config = dict(
    router_score='softmax',
    routed_scale=1.41,
    lr=0.00478,
)
Below are experts of layer 2 (counted from 0) of a mixture-of-experts language model. Rows are named router (the router's row for the expert), gate (a neuron's input weights, with its number), up (a neuron's input weights, with its number) and show model dimensions 0-223. Each number is 128 + 24 x the weight over its row's rms, rounded and kept within 0 to 255. Numbers have three digits each.
After each expert's rows: a language model's description of what the expert responds to. This comes from a sample of Wikipedia text that the model never trained on.

# expert 28
router:142101133123120143156112125110108151162123136166103124167108104139135150162117085154100108141116154133085169174136121085142120146132146168107107127144087148136104088129133133111096136165164104105081169083139101164139130097148087147117109121157096117151118151090103117125150119162121098120153127159131142133129137103160114132167106108169107118135109159123145114127136142143120123115162138138110107155148152138108105110149099147092140136113140131148092163087090114155075097128153122131086120125095137124128139119083111115102154124080161087111119097097119107154152092161144119174120153145087104114116149085085142133152097146158138105123143168155134119133164167087123152155123
gate3:153128123101137112141095108152108132150116160115108099124115139095160095146165146136133143147142113088152174150111129165059123110139118116170140103147096131146098122133162106097138131139172090175114128108157138181144091134147094096116108128147136143159147137108075147099097170149096134127161098138103150159089114128136139167134153122146176127074151149148142117100097114123130081140158109119118155132123161083148146120120136135127097095124123086153080135104126121108120146119146135145128166119142139147119120140149094119153132103118112130119111070108121133130140128149139087127168078109134153115127109121125105151158151143107145131165099113156182104182135143135115102122175
up3:139171105152126145154131084091188131118089143140144144117152113117109106094081106123121194125147118137139114174092114122125088103125135119124099122109102142097146058135120146135135136117096127119164144141111152166134127099142152142113123137140139145145074122112121078088145143151144154134128088107160151180112144080139151128129110125138137089132158127095137123150134129131147085119112131110137107096129106135159113124164166149163098148140181154109130151135120109184130152078169113113067122149153130127107163121129150126161131130141121139145158131132131134152156147113137095142171161123130160098113100133099081105144146128127110116147124133081109088150143109089142120094108
Table cell separators. Pipes, periods, semicolons and ordinal endings right after digits in tables and lists, such as 13., 39.30, 211.212, 2nd.

# expert 31
router:113104126117126132134096091110089162158117177140127155142133127160168175146111135154103133141137131137103164136131145092167096145122141143129084087118074127143134110076140125136093137131147120120102152096118106147155135100142120154143125111130084101159133154099133091139144169160109118100142095151120151134123124133145105162142115118149071117131110173131140104158133139174163112105165145119120157147130154153094124102132118137117132172102130114132116135092096154125025108129160144143118099099057133164115123102102135118106166156103140108115111092107126101164148085135140111154128140167110108138121137111121119149179113141141134156116134148157125100119139159101131136145128
gate0:130129123129161142143119119098098132158145100108103130134151140123163145108123127099134124092131149101120086102113174087100106102149133152137160082134102152115183122094148095150149159147140107131159141062103101086094169176091167125138135144130119106122154084091119113151109130159164097081111122112159124108133118102193093148088086115110145129144145132129128132121174128117115078143107148118153153142136135100099128141098119132140103138175124159156135115078108138120082133147128147098123141158126121136099151136092139114150144077117141150063135146149161131143176075126118139090135140141138168127151138144124114118131128150146155139090144133134136125128123116140139109130097
up0:114129144139101101097135122126095136066145141149137142093143146102147145120071151111092120118147159141092102102133108117137113128156101154053133162134122105114089125126152143147111123143171081166120066095134143111093126124180116141118141139157088123156101102100151110108131111155168158064147155138174161095088156117161105131131177110130150139112165117114129135118128111109101157141148111124157111137102157140118110120142140131187139142135104107136155146086136175132142129150140123099098143126100145137065152136116128151135155146129125137138140150114116114114113127113150145118140116126143129170103128144157120144115141103147131123131144160133152070173152158173115108111145
Results table pipes. Table cell separators | after place and medal text (third place |) or team names, plus semicolons in sports results and election tables.

# expert 34
router:124093102129130131155145120138139150159136132171079151178142080169120125134113129133080078159111142151120153155129147106167111120135167142079120122146107114123130100131137131134137168157126115124104150119109113135129107113109135128132115129150066104136148182097093122132161103172133100109187128153100136174124120119152138149149107093153097128130048169141155135119129108137130105110141107128118118159118157162126061122152106158113126112114170136157106133117123117156106090145150146123116139107109103148133184121098078129127125159128137102130147118112153116131144110117152072129141159115091129116091177092099118155131118122130124132128098141116150127161143142109138161175115
gate1:168169148145146156115144159146130172188150146126153145147159122120139107136128129101147100138136111159146169129129152114104091084108152151135113171122091109182115145144102133138146127136127137090150124110105183132129142132150120160144136152115085095113064175135129158125163107125150143094108081149093106122114133111149153167125101123133171127145117111168083147106131116146151114126098098099103129118104143122168127126121151149104103119099122097097156097152137104140132185138120126141140130108173075122159129128138159113162132169129117124150097144150158111171136110142153114157110123101106083118116187118100125106150123141123151152088110137114170134130136149110160113147152
up1:111117090117095139104161128100114128080141155106131140143121095154123126122135126111151157109125136126092110172133141122134179101125150103132139129129112145122103111111135098121120092119125095162107149148120145127128153091150161138135151104146073123153120146156118132123158117129124138122109099190130136126091120134069104153102085093147123088156128130113117102140139157158125155139146095118097137152108139148154138148130102126110168123108158128099120110157136115117174185174104156104121100145163126126122128087103141093084097133154109110145141114111168135116139104141147139139137154095122123149156139128140105171110075128130054137160168161181159133117152088169153183134146
Evaluative adjectives. Common adjectives after a, the or most before a noun: new, former, important, major, large, local, original.

# expert 62
router:134123095126107123173119160126106131135101153162067120135169109179131139121123124128102060129127134099135135130126129101144129125134127163091128110155090137117124113117160128139122158130157094120114145122112117146124132118119120150123134094142118141133114170096123126147130135154147090117166154131123167132086134103136117141127072096163104125163100157145190153122129107124144129104144130115086087177156155115152070117123087168118120123085139122182092131129131130129112092101135136100129119132097134156150186121107126110099134103115147103123107109089167142156193108126149085149128154131135092079112140092101141128128126162164157155145119145144104083149138132121124155175125
gate1:119086113096144123115090195156115109142104128126106100126119169065104132117140140149165129140089130108092107182104129141123144145123134122117151139149117138172108122151092121053114101148108167140159158132123107100143120126142119116128123154139160137129148129106109148163106102153130107138132139130115122139116127119102167122118147108127169085128081170141152150094125138153149094159150131151118076178127122088119108121106202129132159063166142122155101136142111124169135159130131146086128112113131131164142109118123117170165099152150133109142140124084152119145157148141137122119145114136137121147132173105107114146130096157134108147178124159115095108104105124174127140136131
up1:104114115124080119142107115136126149168135156152130092114099123133144112135106149185144145163140118168129096144108173100140116128159106111134129157119114134162132139130115098124104103155109086143169119125138143135105193112121142128128168147088121169131149161140146124096100178141123096101087128082146169139171094119147149120108100103110139105136064120152110163126166150136147141115136114162132110108089083146129120114167135098132113118123163149140145137130113108129146131090119133103103112086176141122120110129072123117120102114151128124149145144114094097148149113175156096100137146104120069134135153159125128182118123143147122137160176158065136117129114116124108103134121
Common concrete nouns. Everyday nouns and noun modifiers after the or a, such as water, fire, military, road, storm, often starting compounds like windway.

# expert 30
router:119117088137161128131110123117080110120092152143080129158145109125108153128129104157100074123121135136091142131120137075160100136087138153150133132150112135155110099101157137138125148128146117133109154104162122150159110133150114148122130099127111158147108175122077110148147136147143110114169127186110143137098153116143096103203107114159116100140124127096147118117172123102172160081175160165112125157136144105109111118141123141122107156089111112147099134108083119129113108131115163148090155117099127122145143123120134138094139125108140115152100103107154126154194114121133112133133148180118084122125129121092148124121069160183129145123174127138102146121136152093158124157124
gate4:147138125102125105117140120149155117153164081113127137088105147143139085127148107094148081152099117113086114095120141134138118148158144121146151167102128130113120123161179130150129135148129175069133126098121091131132155159140133138133078161149118198121090122098099125091134151131139103141133151092092133114164192117099128130111127123094145140141123120113085137122159143080112177109126164129130183113156132130120147131137131136098132126120124131099166162059151086143158121112136115118151146075124122118115107143146162065157142094116156129159121108130136123111130123163114141095123102141106120116126112120127104107114127164131104134140147154131145127083174136083120125152105
up4:137162164118108119121157134105155147120094141137141110152155099077153160121103128156153138150115149157162100129140130124107131139074112093102138131122126171113158089098093118127104137151126113146143104122154135149113114095133167099143155129089111081105151116129097162121125182123150134174116126137108140133109102105125106093168112130158167145108119160131106129155141141152119112141098121107097068160152128145139148124136125100102130097113184071155092086130111124114157105151143135084125132128153133085129117100093107170113126129133098109149127181149132172180126158117162090167139138136138165131117124114119110133103137131126156111154099139096160105161129171139092115112095
Institution name heads. Final nouns of proper names for places and organizations, such as University, Stadium, Railway, Street, Museum, Transit and Union.

# expert 45
router:108100094144131145155129098133130170171142145134121151179128117157141162186118100183123109185122156159134140135110135092125101117145159148106094063129108126128100105091113136116085161145146091123104154110109110135132116110132102158136126115129104123151138130104114148113160117190125112101123104131150129177118138098134147139166099104168118121156085140160163140138142115100125125119152113131126154147148148139118125114143147178118122141131126146142056169084111141153123105136136100126087123125127110104127127119110120143109147160082123097112169129106125095160154116149141108135079132138116095142097137074101132110131123118131163099133150135125118080096155175108172148128125
gate1:113135148129143137119088192168120109136159104131142131153116131162150114112138121147112122102089096179102109158129109142102100137137106103155156119144147162159135184116148112122097086160132126179105082122135118147115094109137131125109119149160129121131122122176121110073153108158150129126158122141136117186138158142102151141121157125152078142135148137131135135139135134159113154151108164129096107091107162113077104121121154160099103112113089183118110122105099155119077161154152130103133141168138113137136102154127127106115147127143135082121119123112153152172110131124131117122082160076105097119137134125098107055100150147112134139122127097092162142147121151141127152150137
up1:161130115150129114124146125132101157161089090154113122161156131109120147111111110110139155120125157099124147139165166151140167117116125111144096176157160100145129092148160118082137116123173138084113110106137105127115138132101127097146162166101090132131148163147120134144120124113149087133138138117138124087099069147104125143189108105110139145109121137163106110095152098123130124104118114138118092113132123155151108138108145146201131103088131101090161124145181141141106102130110142165148172116114131080134115107093131106087150088123104108091105119153159153105119138143158126120106149127139113153098128167116124176096135090126105102109124185159150117146101118125115115168102
Naming and example words. Words that introduce a name or example, such as as in known as or such as, plus called, named, including, referred.

# expert 25
router:135121133087125134163088120120091160161126152165140134173137128126131133164157099168108100131126136131103146167141150118145125148098139144106096108140111146126106106098114156144114171127174096107083143086127122157158115108154106164112084109132114082131117143109101113111132123147111108106151114145129140142126163114121066115174103088139098128158105151100156096117164119150121118105163155118105121135160145147101108100135116155104161120124148134156104146120105098132103119112148124114097121128093120088132132136066095125130158122121165104105145108109117085129152093138129088156133194134108118136098151089112170114150117111161131133133122175162117113151188168105112153147119
gate0:124130103116139122127130152170172071079161111136108125117125104110119153148113122161117158160152097115111084097158135119128170182129137089117134169130124112148129124145147103105121124106104130095127108106076140084134138079172104193147078105127092163144131134155113095121167133119127139120129170134109152173130140168113142159163097120107141140139146124102161131112131134103148093134134131058140157160111132134141118115133117152153152126121121114138146105145118097127097090089159107126100120073103125094122158117084091122126090157124121122082149109142110124154094123145128123142124100117153121103092147133144122115173160158135125168135134112127121097134128124181132146143104
up0:152111153140137149153079157124113128111147113075126202094143104129150127132128143120118110111123135129122099124130114104077140159159118107163123129131082165103112138158121168161117155134129148129111144130130173104092095141137119086141143119120124121097110101111127108103125121166088112139127100103151148127140114141103114102182125149164162107108109135100105137074162121137147087168108160121102096123135159130114121121138086132188126112092125165097147123090160140116102133094126081119146098133121067133082177140150119108111097168109152160146150133122122133152138136132103107133172194145141133095142134152112164110139126164137125134149135130123145143140166126114144136106089
Birth notes and delimiters. The word born in biographical parentheses (born 1983), plus died and married, title = signs, LaTeX backslashes, and table pipes.

# expert 22
router:155139102130152132147151113090109126136108133183110153150156099136118113145085103175119070140107169127136126115122097087152101124104141155111119124122100120141133116145146149113103145135176103081101150126128101161162128110107096132130113104141111112164093139102101091192120143148116109114201152146129150143124107089128124138149076109162085123127102147119126117137129171125162136144120162172137117132138157123111053078126112143104140103068147126150133174122120121126120095132140161163129116148120097123135143111114086109104148135124137105109109130109141127138191111109181138147133169147096113082111136121114110162139126136164160145148115132143122121136123153126119139145132
gate2:123113147120101146146106102104084080133149086139088164148124147125142129120204123144121148151170166149177147147136100117137141105087110132147082127105080138118132113103118119156162116098099120134150096119113148129148111122138115119098163118166158118134125146131095208139135117152123133094151143146104122125123091129131101082119113110128118134092131092121132155124097095174130107116136121136157098161136112158162130142135132137111144116103080152139143154119110139105161108130126120152150113152144150129146155130068103118130136087171133128100119177098117113170099137162124110069147137131124215141136117081132123149131115140150140123144168136129151110117110124123122116130162
up2:113165134121117119151123142121111145152114120102161083098131134133116141141127134138125124114074162129151108164156163130122135142121131149155146149148126114108114120163133081105101105086128142115097119137105143114118151097139139123124145120109138140133173159171132151172177091172153161112141142104136159120146147114112109163145131097139098101117093123163127130135066143155136184170170101098093099134093145128127118132122186160145131143127115104074148088121125118151152112158120136132091117128172143094110166131122109071119114145165112092160158113108130098151099126106099119099128110125164077153103126117134210137131135113138113128138106126114135171105134130086133103117140
Sports competition nouns. Nouns for sports events and periods after the or a number: season, match, game, tournament, round, innings, group, title.

# expert 44
router:146140110108147153149078082131094115128109110167107142172184126118130131129115125153100116131103144138118144153113128108153108131108120139100125138163122116140139072079128130152105132162165080140104145104134124121141139132107103167128133147146080104128123142110100115122134122156096135094156105161145180162146126106174118176196110100137117112169085146133135119131156116111143148122145124135105157160162162128104104119116108155114133126098148102150104113118105149176090052130141143112100166102118120139125148135108094171104135125109154105128129117130123121160141116105137089135084153125107092121142139130093117106171114155160169143110162125130143096103132161106117167167142
gate3:125071138120118086131174158169127142143096101146154109128128142113160111073123139112127135148144110122087109130126123124160086168143152131078118151079141175099162138129106116105088117111123132146121145143106117164143104130130129096173145083137111117175146139115080137146134154105122124127124113149174125152176114126157141133135171141124143107072152150118157165175142135094139137114140115119094111187111113096131166165092112141163145153107082100165098137146102105117133091159146122164110139132119117126110145151137113149144144094141110111109119153129143116114125106135120092153151132129104144126156189085121148097122141126119129156140101089117074163130117129124112113154124
up3:157150124148154085095130129145143101138144164136157170113155123182134133122086116180176150085106116121104095131127153112146136110140178106127128157146121136108134156093073094123155104087112133191142141123123097145107130103135147138106144125129095114163132124115070074123127149097157131097124110161131149126141086147148133135116113127132127130097132134096131096180128110142134105128138144150105162081112118182094079088114121141132085110085131114121133140127134117093146101093103134145121168134120090142144103149160088117123127088178111104125130131156125134131102150121128135138148132114139108138139082128167117109120109107117135147084120115106098099123128132182086096143137
Infobox field labels. Field names at the start of infobox or table lines, such as Population, Location, Directed, Succeeded, Total, followed by a colon.